Weights of a small mixture-of-experts language model, trained from scratch on English Wikipedia.
Size: 9 layers, 11.7M parameters.
Below are experts of layer 2 (counted from 0) of a mixture-of-experts language model. Rows are named router (the router's row for the expert) and show model dimensions 0-127. Each number is 200 + 30 x the weight over its row's rms, rounded and kept within 0 to 999.
After each expert's rows: "gets" lists some tokens that make up at least twice as much of what it gets as of all text. This comes from a sample of Wikipedia text that the model never trained on. Tokens count by the router's weight.

# expert 3
router,233,178,193,197,204,218,216,226,172,224,229,200,183,175,238,184,243,212,185,248,185,212,196,201,242,170,231,248,240,180,239,178,206,263,221,214,198,126,219,227,234,164,144,162,222,179,212,180,240,181,242,214,220,218,174,184,227,165,166,177,195,128,212,208,204,147,229,236,167,181,212,151,189,180,200,243,215,257,171,215,165,260,181,204,179,209,210,157,190,214,194,206,204,228,186,223,261,219,212,219,188,208,218,183,198,205,159,259,174,204,181,265,162,159,150,154,218,166,185,233,199,259,197,153,184,178,215,193
gets: ",", "s,", ";", "e,", "),", " –"

# expert 39
router,217,204,225,220,224,203,235,231,150,209,167,180,248,133,211,239,254,241,211,223,199,207,173,185,169,160,193,194,240,197,220,211,187,196,195,254,204,172,230,244,256,223,116,173,247,216,190,202,177,189,175,183,164,196,181,220,222,207,210,207,202,202,234,149,195,165,189,249,209,156,219,147,225,178,247,195,227,201,178,236,165,255,163,192,152,208,218,166,205,237,159,170,212,210,203,253,227,214,215,196,212,243,206,192,216,229,245,189,193,188,151,217,198,133,185,158,217,162,222,205,154,272,220,195,197,186,235,202
gets: " and", ",", " that", " as", " with", " which"

# expert 2
router,188,193,174,200,195,242,219,207,107,176,246,171,234,189,183,244,159,211,171,188,270,251,192,201,180,206,203,205,203,192,196,216,175,223,153,265,203,182,232,208,210,186,165,180,222,193,176,199,218,236,192,218,159,189,233,156,237,175,178,155,190,169,184,217,239,199,207,199,138,213,233,180,175,222,229,223,223,188,204,234,179,207,185,187,221,191,225,251,149,190,143,194,189,219,214,202,213,193,279,217,142,228,218,164,215,211,194,253,192,225,192,202,184,108,243,136,222,207,198,215,166,185,166,221,214,191,160,230
gets: " |", " ", "|", ":", " 0", " /"

# expert 59
router,192,133,203,204,206,190,184,192,149,223,206,172,226,221,196,217,195,176,265,220,206,258,154,187,176,174,214,238,218,219,221,229,170,239,209,230,203,181,244,207,226,211,173,162,210,195,195,173,241,191,173,226,176,199,194,198,261,133,221,108,168,193,219,198,215,163,212,206,198,173,232,229,178,202,210,190,176,202,243,188,178,232,197,215,180,235,200,219,184,199,132,215,236,132,209,204,228,206,273,249,170,246,222,209,186,151,201,252,166,184,171,229,246,146,226,185,222,234,237,189,164,200,237,198,222,238,219,204
gets: "=", " or", " =", " and", " not", " "

# expert 26
router,178,162,244,257,247,241,171,223,127,189,229,182,212,181,177,250,230,169,191,249,201,208,203,225,190,189,185,180,247,177,210,156,224,260,225,196,211,236,207,211,230,173,198,149,234,207,191,201,163,241,189,212,229,241,198,190,172,176,202,177,190,141,171,221,215,184,199,186,208,213,201,197,214,250,205,174,171,202,253,243,213,195,213,197,185,191,206,211,196,233,141,216,246,209,166,241,211,165,309,211,236,182,245,160,203,205,230,229,177,209,182,216,196,119,213,171,203,224,241,181,169,199,152,200,202,234,174,208
gets: "\n", " |", "-", "==", "===", "\""

# expert 20
router,196,175,231,237,223,181,204,205,180,197,231,187,199,198,225,248,199,235,229,213,211,192,170,232,179,186,251,203,226,188,217,187,213,258,179,237,179,194,265,293,203,209,148,165,196,200,203,197,223,216,184,242,202,216,188,215,252,113,207,170,212,229,226,151,225,166,208,249,222,153,205,225,173,206,222,189,163,229,233,197,219,222,201,214,224,178,235,181,136,213,145,186,228,170,193,199,206,217,283,177,167,185,188,109,199,219,166,202,174,175,187,193,199,176,124,183,195,178,231,183,197,215,206,203,212,206,240,180
gets: " |", " and", " in", " a", " an", " is"

# expert 35
router,201,130,164,222,225,195,212,215,197,165,207,195,237,200,191,234,205,176,272,214,225,230,190,200,194,147,214,182,256,221,190,199,185,265,225,202,187,176,220,292,237,198,159,192,203,160,222,209,207,223,191,180,199,250,170,163,220,121,208,175,160,180,200,181,221,212,220,224,154,168,205,201,216,196,190,223,219,196,221,200,179,236,262,187,216,160,196,210,199,208,166,202,246,181,222,217,218,174,257,213,190,272,226,170,169,192,192,262,142,194,164,237,214,186,152,175,196,204,230,171,192,178,199,223,171,231,264,220
gets: "\n", " of", ")", "\n ", "|", " –"

# expert 16
router,182,173,231,194,195,212,210,215,200,185,198,144,223,197,199,205,202,204,215,201,202,258,186,224,199,208,174,210,222,238,172,193,204,217,196,274,238,167,233,239,213,139,187,194,206,203,166,201,178,191,164,160,191,186,215,161,239,152,245,175,167,167,178,202,202,164,233,190,235,195,197,225,227,264,199,196,256,186,243,212,213,255,209,197,202,204,217,205,155,180,147,184,222,162,232,216,236,251,271,204,123,197,240,195,184,176,188,259,158,215,162,200,229,190,212,208,212,223,218,157,92,205,209,150,209,194,195,191
gets: "|", " |", "'s", " ", " 0", ")"

# expert 31
router,190,156,192,213,172,197,225,218,188,199,260,191,205,207,197,246,187,196,184,221,252,251,193,251,120,170,238,221,236,153,193,204,216,212,160,227,196,193,213,231,216,197,171,205,191,217,164,205,226,240,174,202,184,204,214,185,219,160,215,136,192,203,242,167,257,224,187,214,180,160,215,250,156,226,233,218,153,200,211,204,226,207,199,201,203,208,214,222,186,206,119,226,218,200,191,218,231,223,269,158,197,218,237,179,234,136,195,248,170,213,216,229,212,114,214,156,210,193,251,200,161,181,213,234,224,172,228,241
gets: "\n", "-", ":", " ==", " was", "′"

# expert 44
router,190,197,222,158,201,182,214,167,194,236,218,189,244,175,232,215,209,235,214,194,182,198,119,247,220,203,229,183,226,212,173,204,194,223,220,252,147,168,222,204,221,244,169,155,210,169,218,192,178,188,191,190,209,195,259,168,217,156,199,194,188,193,182,177,219,126,262,230,233,163,211,217,209,214,202,188,229,255,200,237,191,202,247,128,203,236,210,150,175,182,177,177,205,206,227,242,237,226,210,161,196,205,188,174,202,209,213,233,161,185,132,247,170,166,133,129,172,197,163,158,171,209,201,182,191,184,232,170
gets: " the", " The", "'s", " with", "ing", "s"

# expert 6
router,167,170,201,209,168,180,189,233,209,201,190,152,248,236,192,246,197,212,243,204,211,263,236,251,171,146,219,186,246,260,212,212,218,233,159,221,196,186,209,226,213,193,183,221,204,192,164,208,195,180,197,221,202,214,218,191,198,156,225,147,231,228,220,197,242,231,191,200,247,183,226,239,157,232,231,161,175,206,210,175,224,220,226,189,167,202,191,207,152,202,143,186,213,183,195,224,234,237,318,163,228,208,224,155,193,203,184,220,143,158,172,217,235,144,178,204,220,185,232,152,167,206,197,182,232,214,244,227
gets: "-", " in", ":", " to", "′", "=="

# expert 63
router,203,171,256,237,217,224,188,253,138,168,218,155,182,183,173,224,211,195,201,228,172,195,217,205,159,204,190,230,269,207,190,176,233,254,168,184,214,242,226,214,190,132,171,169,180,202,158,222,182,226,160,229,206,229,182,181,198,164,196,179,213,148,188,205,205,187,201,189,241,185,167,159,171,230,204,216,183,207,239,227,178,213,222,225,188,216,171,208,135,215,129,218,195,238,190,242,206,190,258,170,189,192,234,153,164,173,198,183,198,135,167,227,185,109,206,161,204,197,201,204,135,203,157,230,184,192,191,193
gets: "\n", "-", "==", " but", "S", "==="

# expert 40
router,203,150,235,230,183,232,257,203,166,206,235,198,222,181,205,269,205,254,202,192,222,200,166,251,223,186,191,227,208,211,208,250,202,239,192,245,191,148,210,215,222,192,123,165,222,150,203,212,226,205,245,174,233,200,264,171,222,149,225,180,161,131,201,187,210,172,206,188,236,157,173,229,173,197,234,204,222,232,230,234,225,219,255,216,165,205,201,174,187,197,198,200,183,200,234,206,211,207,234,198,156,194,198,158,208,180,213,265,156,182,198,220,177,210,172,139,158,201,216,173,152,195,197,155,137,204,195,227
gets: " the", " was", " has", " have", " be", " for"

# expert 49
router,236,217,254,203,147,225,262,200,174,169,214,180,228,183,171,208,205,199,197,212,200,229,173,201,181,190,216,258,217,198,180,244,183,234,187,228,224,208,247,275,211,186,178,201,197,190,188,230,228,249,173,175,238,200,220,230,216,128,220,169,202,197,217,203,215,190,212,217,165,171,188,213,187,221,216,151,237,161,226,174,191,189,235,183,171,197,250,212,165,168,161,150,204,223,193,203,187,199,305,227,170,245,217,198,210,193,164,235,172,226,178,199,210,115,203,148,215,240,213,177,153,203,245,180,154,207,194,240
gets: " by", " at", " to", " with", " from", " in"

# expert 55
router,199,208,213,193,213,158,142,168,207,231,180,198,226,186,258,210,217,195,268,232,181,189,166,235,202,189,208,180,280,238,251,205,163,178,201,245,212,218,249,216,169,180,157,156,216,199,159,181,170,186,156,195,234,220,194,200,234,139,177,182,229,209,178,184,205,158,214,200,213,205,217,196,200,193,209,169,176,228,187,192,205,230,209,185,198,215,202,205,144,208,129,177,251,185,241,230,226,199,236,178,171,185,251,131,210,194,203,242,147,219,139,220,260,168,171,199,154,177,228,208,169,230,183,220,244,203,244,207
gets: " and", " a", " as", " with", " is", " by"

# expert 21
router,202,135,176,231,208,193,210,251,195,246,259,190,221,208,225,248,177,254,190,200,215,231,185,246,208,182,228,221,241,226,193,232,190,256,219,218,176,173,203,244,220,221,134,209,235,155,175,223,246,236,233,167,228,226,228,200,243,163,160,137,169,159,231,146,241,214,209,246,189,157,196,257,162,177,209,204,202,197,195,211,199,192,207,209,163,184,210,226,163,201,190,229,205,211,184,195,246,170,249,180,229,260,218,164,220,200,199,268,172,207,211,216,182,149,183,161,192,183,240,191,178,193,160,202,211,218,228,209
gets: " the", " of", ":", " for", " on", " from"

# expert 25
router,205,212,207,217,228,192,172,165,234,161,199,205,235,211,204,209,233,198,235,179,225,183,167,182,172,173,192,199,231,214,231,230,166,266,170,204,165,161,263,232,206,221,143,160,205,162,179,219,234,166,172,198,208,234,210,167,259,161,218,110,181,180,213,181,218,126,228,201,197,190,195,219,205,215,213,225,176,219,218,201,184,233,201,166,218,193,223,191,169,218,151,188,211,180,195,230,230,200,266,192,160,193,241,208,195,151,198,203,147,190,124,262,233,135,183,204,206,235,254,214,190,198,254,180,215,199,209,219
gets: " was", " is", " were", " are", " as", " be"

# expert 18
router,169,222,224,211,187,164,166,186,185,208,184,187,211,217,230,199,218,163,270,203,223,207,183,203,198,195,219,186,279,248,217,188,164,215,170,237,205,188,273,230,213,167,164,158,192,215,191,212,190,182,148,209,232,234,173,182,248,128,216,204,218,206,208,210,203,166,199,206,200,213,233,204,201,202,221,190,216,237,201,190,225,242,249,204,186,188,203,222,128,190,154,178,210,182,225,216,215,172,275,192,157,215,234,125,186,187,206,262,165,189,144,197,261,187,164,200,145,171,215,170,163,185,221,207,200,202,270,224
gets: " the", " to", " his", "o", ");", ")"

# expert 30
router,193,174,238,203,201,226,210,200,171,177,202,152,212,201,204,218,204,215,208,211,198,259,170,226,197,197,162,206,218,241,187,175,184,230,195,277,226,160,227,235,195,155,176,172,213,213,165,200,192,194,165,177,188,196,211,160,238,154,237,199,162,154,185,208,204,152,246,193,210,187,197,214,204,254,202,195,271,202,239,218,209,243,203,206,190,200,219,228,142,181,154,184,197,163,232,212,239,242,249,218,118,183,216,191,179,198,196,270,151,215,162,208,227,184,210,191,208,227,217,182,91,211,215,139,187,220,174,210
gets: "|", " the", " ", "'s", " 0", " Party"

# expert 28
router,224,174,191,231,205,256,253,193,235,245,225,174,243,166,227,212,219,207,167,210,169,211,136,248,184,198,210,210,176,203,192,236,226,206,195,253,194,171,190,197,192,161,165,115,203,170,203,218,205,260,219,247,202,193,235,227,208,184,191,143,226,171,211,176,213,225,230,207,204,147,221,216,251,227,221,176,171,249,244,205,212,229,196,252,189,193,207,144,206,196,146,249,242,166,185,230,265,221,233,189,206,196,249,150,172,200,205,207,163,208,203,183,218,148,170,160,197,184,235,249,198,212,189,239,168,214,195,205
gets: ".", "s.", "==", "===", " ==", "es."

# expert 15
router,230,162,184,216,201,246,226,185,190,243,282,201,239,141,221,203,205,210,182,224,196,222,177,215,214,170,201,207,194,162,226,231,201,267,199,245,169,155,246,220,244,188,156,146,218,138,219,224,223,213,259,223,179,222,229,182,265,123,178,167,201,161,200,189,212,193,256,219,192,137,198,165,206,193,193,227,173,261,199,214,165,240,181,201,181,201,220,177,182,182,183,219,207,225,186,218,231,218,221,231,194,201,211,148,166,203,191,210,185,192,173,204,156,170,191,131,208,178,231,240,200,250,190,191,182,188,230,188
gets: ".", "s.", ")", ";", ").", "es."

# expert 51
router,168,134,186,202,220,207,263,204,171,213,262,180,272,198,143,189,191,234,203,191,235,239,184,210,212,166,206,235,240,191,165,177,213,228,173,220,187,142,216,219,218,218,200,160,229,158,166,228,216,231,226,231,201,248,189,201,227,144,241,169,187,188,173,211,207,150,222,227,201,128,172,228,192,203,211,236,239,231,257,220,206,223,219,181,147,197,175,202,189,231,199,215,197,215,181,202,229,256,229,219,185,227,165,197,192,170,197,203,190,186,162,220,148,166,205,157,272,167,241,203,172,193,229,211,145,204,174,177
gets: " the", "'s", " The", " his", " a", " to"

# expert 58
router,232,189,224,215,204,218,241,188,184,170,196,189,158,218,164,208,215,226,177,208,210,242,142,237,171,188,167,180,222,190,174,208,194,232,180,243,217,182,267,229,202,169,158,157,197,234,134,214,217,263,176,239,175,179,161,221,235,170,227,207,189,184,229,176,209,164,182,237,171,184,162,196,212,211,225,215,216,197,267,200,243,211,211,212,264,158,241,196,194,233,119,181,234,200,246,195,166,222,283,211,158,185,183,165,194,178,200,244,201,202,213,244,165,191,163,189,189,212,209,188,121,218,214,215,214,195,179,221
gets: " |", "|", " USA", " team", " at", ":"

# expert 43
router,171,236,201,198,159,205,230,252,177,241,195,165,223,219,252,222,186,216,200,210,219,227,209,257,220,216,280,179,214,179,198,200,216,235,171,242,224,200,199,234,241,148,159,182,188,149,206,202,161,233,159,173,244,193,216,183,194,176,239,175,240,209,200,204,222,215,211,233,236,165,153,223,195,233,213,189,228,182,188,201,226,214,192,175,181,190,224,149,171,173,160,204,243,233,161,258,261,190,294,145,204,222,221,167,194,183,195,230,176,153,161,185,233,195,183,197,196,234,213,154,127,209,191,175,200,207,199,200
gets: " of", "-", " 0", " in", " ", " (1"

# expert 17
router,173,252,226,194,183,217,219,239,184,211,193,181,204,163,233,250,186,197,160,218,215,200,184,257,201,245,271,175,188,161,217,172,215,224,171,256,251,170,208,214,236,141,183,181,205,160,196,174,146,209,163,185,216,208,230,174,193,169,206,160,249,181,160,206,229,205,206,246,217,149,168,202,181,232,198,187,239,192,185,242,234,229,164,173,220,204,215,183,173,177,156,174,235,232,208,248,270,196,252,181,176,182,236,138,199,179,207,200,166,186,159,196,217,186,190,180,208,213,212,130,137,244,175,182,194,202,190,186
gets: " a", " ", "|", "-", " an", " •"

# expert 33
router,225,243,241,215,207,244,214,202,134,216,229,179,170,179,187,206,180,202,167,218,243,210,162,188,197,211,174,212,186,212,183,207,172,211,137,257,240,204,241,214,205,161,176,177,238,186,189,206,192,229,186,242,207,208,245,211,208,156,197,186,187,185,170,229,213,159,171,209,143,189,204,144,164,243,214,170,225,203,228,195,220,200,196,223,228,145,263,166,186,183,151,222,251,236,236,173,198,176,252,190,174,188,162,141,227,206,173,205,182,222,197,228,184,178,173,191,189,240,186,194,117,190,235,211,146,259,164,250
gets: " in", " on", " of", " for", " at", " with"

# expert 36
router,181,142,272,234,240,209,173,212,198,189,231,176,211,197,161,238,222,182,187,233,163,204,188,231,170,154,189,190,233,171,231,170,221,230,218,206,195,238,203,218,235,182,219,134,233,199,187,201,160,236,179,237,200,240,171,197,182,167,212,160,200,169,207,215,203,181,197,180,240,198,189,199,220,240,197,164,154,193,271,239,213,205,222,183,208,184,193,204,169,246,136,222,250,197,154,236,203,161,317,212,226,175,232,183,183,209,210,209,173,211,162,215,219,132,203,182,190,241,244,203,178,219,162,187,212,234,198,181
gets: "\n", "==", "===", " ", " ==", " was"

# expert 19
router,154,220,211,205,205,270,221,189,169,239,217,150,252,202,181,213,241,231,232,195,209,240,192,203,175,147,197,202,185,167,180,237,241,261,173,192,203,179,246,216,239,201,176,149,193,199,213,182,215,213,194,223,177,179,235,198,226,176,226,210,227,152,232,233,206,168,212,206,206,137,188,205,211,177,191,217,228,233,279,211,194,248,212,169,193,223,256,180,168,207,193,196,248,221,225,172,231,204,226,237,200,179,256,182,173,174,146,168,140,208,201,250,184,161,169,181,179,162,175,166,140,167,225,195,142,203,199,185
gets: " The", " a", "\"", "The", " \"", " that"

# expert 11
router,178,207,244,211,216,220,217,222,119,180,213,169,190,190,183,215,152,188,203,192,248,230,160,204,189,237,184,214,168,206,170,210,164,209,161,248,218,189,243,190,207,184,199,141,221,227,182,173,200,239,162,257,174,198,194,171,198,185,211,192,171,195,175,221,224,177,206,255,136,198,215,156,192,225,247,148,217,178,259,208,246,218,201,206,236,136,271,200,162,199,154,174,205,203,204,172,170,215,268,173,144,162,168,164,207,203,187,234,178,215,210,198,192,166,205,172,187,231,148,174,135,199,194,203,180,223,167,219
gets: " |", "|", " ", " 0", ":", " /"

# expert 8
router,188,204,240,240,189,254,259,150,167,200,245,208,189,155,204,191,222,228,188,196,244,228,175,213,177,180,225,214,187,124,189,196,227,266,141,258,242,151,234,233,256,193,168,143,203,229,227,168,192,207,240,205,203,206,236,197,201,158,210,160,198,180,205,203,215,195,187,188,231,117,191,187,198,245,188,209,208,223,227,242,219,229,215,206,148,224,235,152,171,176,183,163,212,193,224,192,210,232,237,207,171,191,181,182,162,234,196,248,192,179,156,210,186,172,174,162,196,197,201,180,128,223,212,169,181,192,225,207
gets: ".", " in", " was", " a", " In", " time"

# expert 41
router,204,154,239,202,228,227,225,151,161,189,228,202,165,204,167,214,233,181,224,205,199,247,191,231,148,139,210,222,214,200,205,184,188,264,143,269,223,170,229,277,230,182,190,187,207,186,187,228,239,206,165,210,181,205,195,195,221,132,244,180,192,188,227,199,199,152,206,210,227,167,197,206,184,209,250,195,194,210,264,201,249,201,219,234,218,182,243,189,189,211,181,130,220,196,194,176,173,234,284,182,166,171,209,212,188,205,195,201,183,238,155,226,212,204,152,187,226,219,190,171,117,197,236,178,191,176,193,210
gets: " in", " on", " In", "In", " was", "\""

# expert 53
router,206,154,226,208,189,226,203,223,182,176,196,156,215,182,185,220,208,218,201,225,190,261,188,234,180,210,160,209,222,237,186,211,183,212,208,266,230,177,228,233,208,161,174,184,227,213,157,185,180,185,179,170,208,198,232,160,245,153,216,170,183,156,182,210,199,148,218,209,246,200,197,232,211,262,203,158,260,206,248,210,207,249,209,197,200,206,231,239,143,187,143,192,214,154,218,210,235,246,259,189,129,188,223,205,183,190,185,248,156,227,143,212,234,176,210,199,220,228,231,182,103,197,202,164,189,200,173,206
gets: "\n", "|", " ", "s", "'s", ")"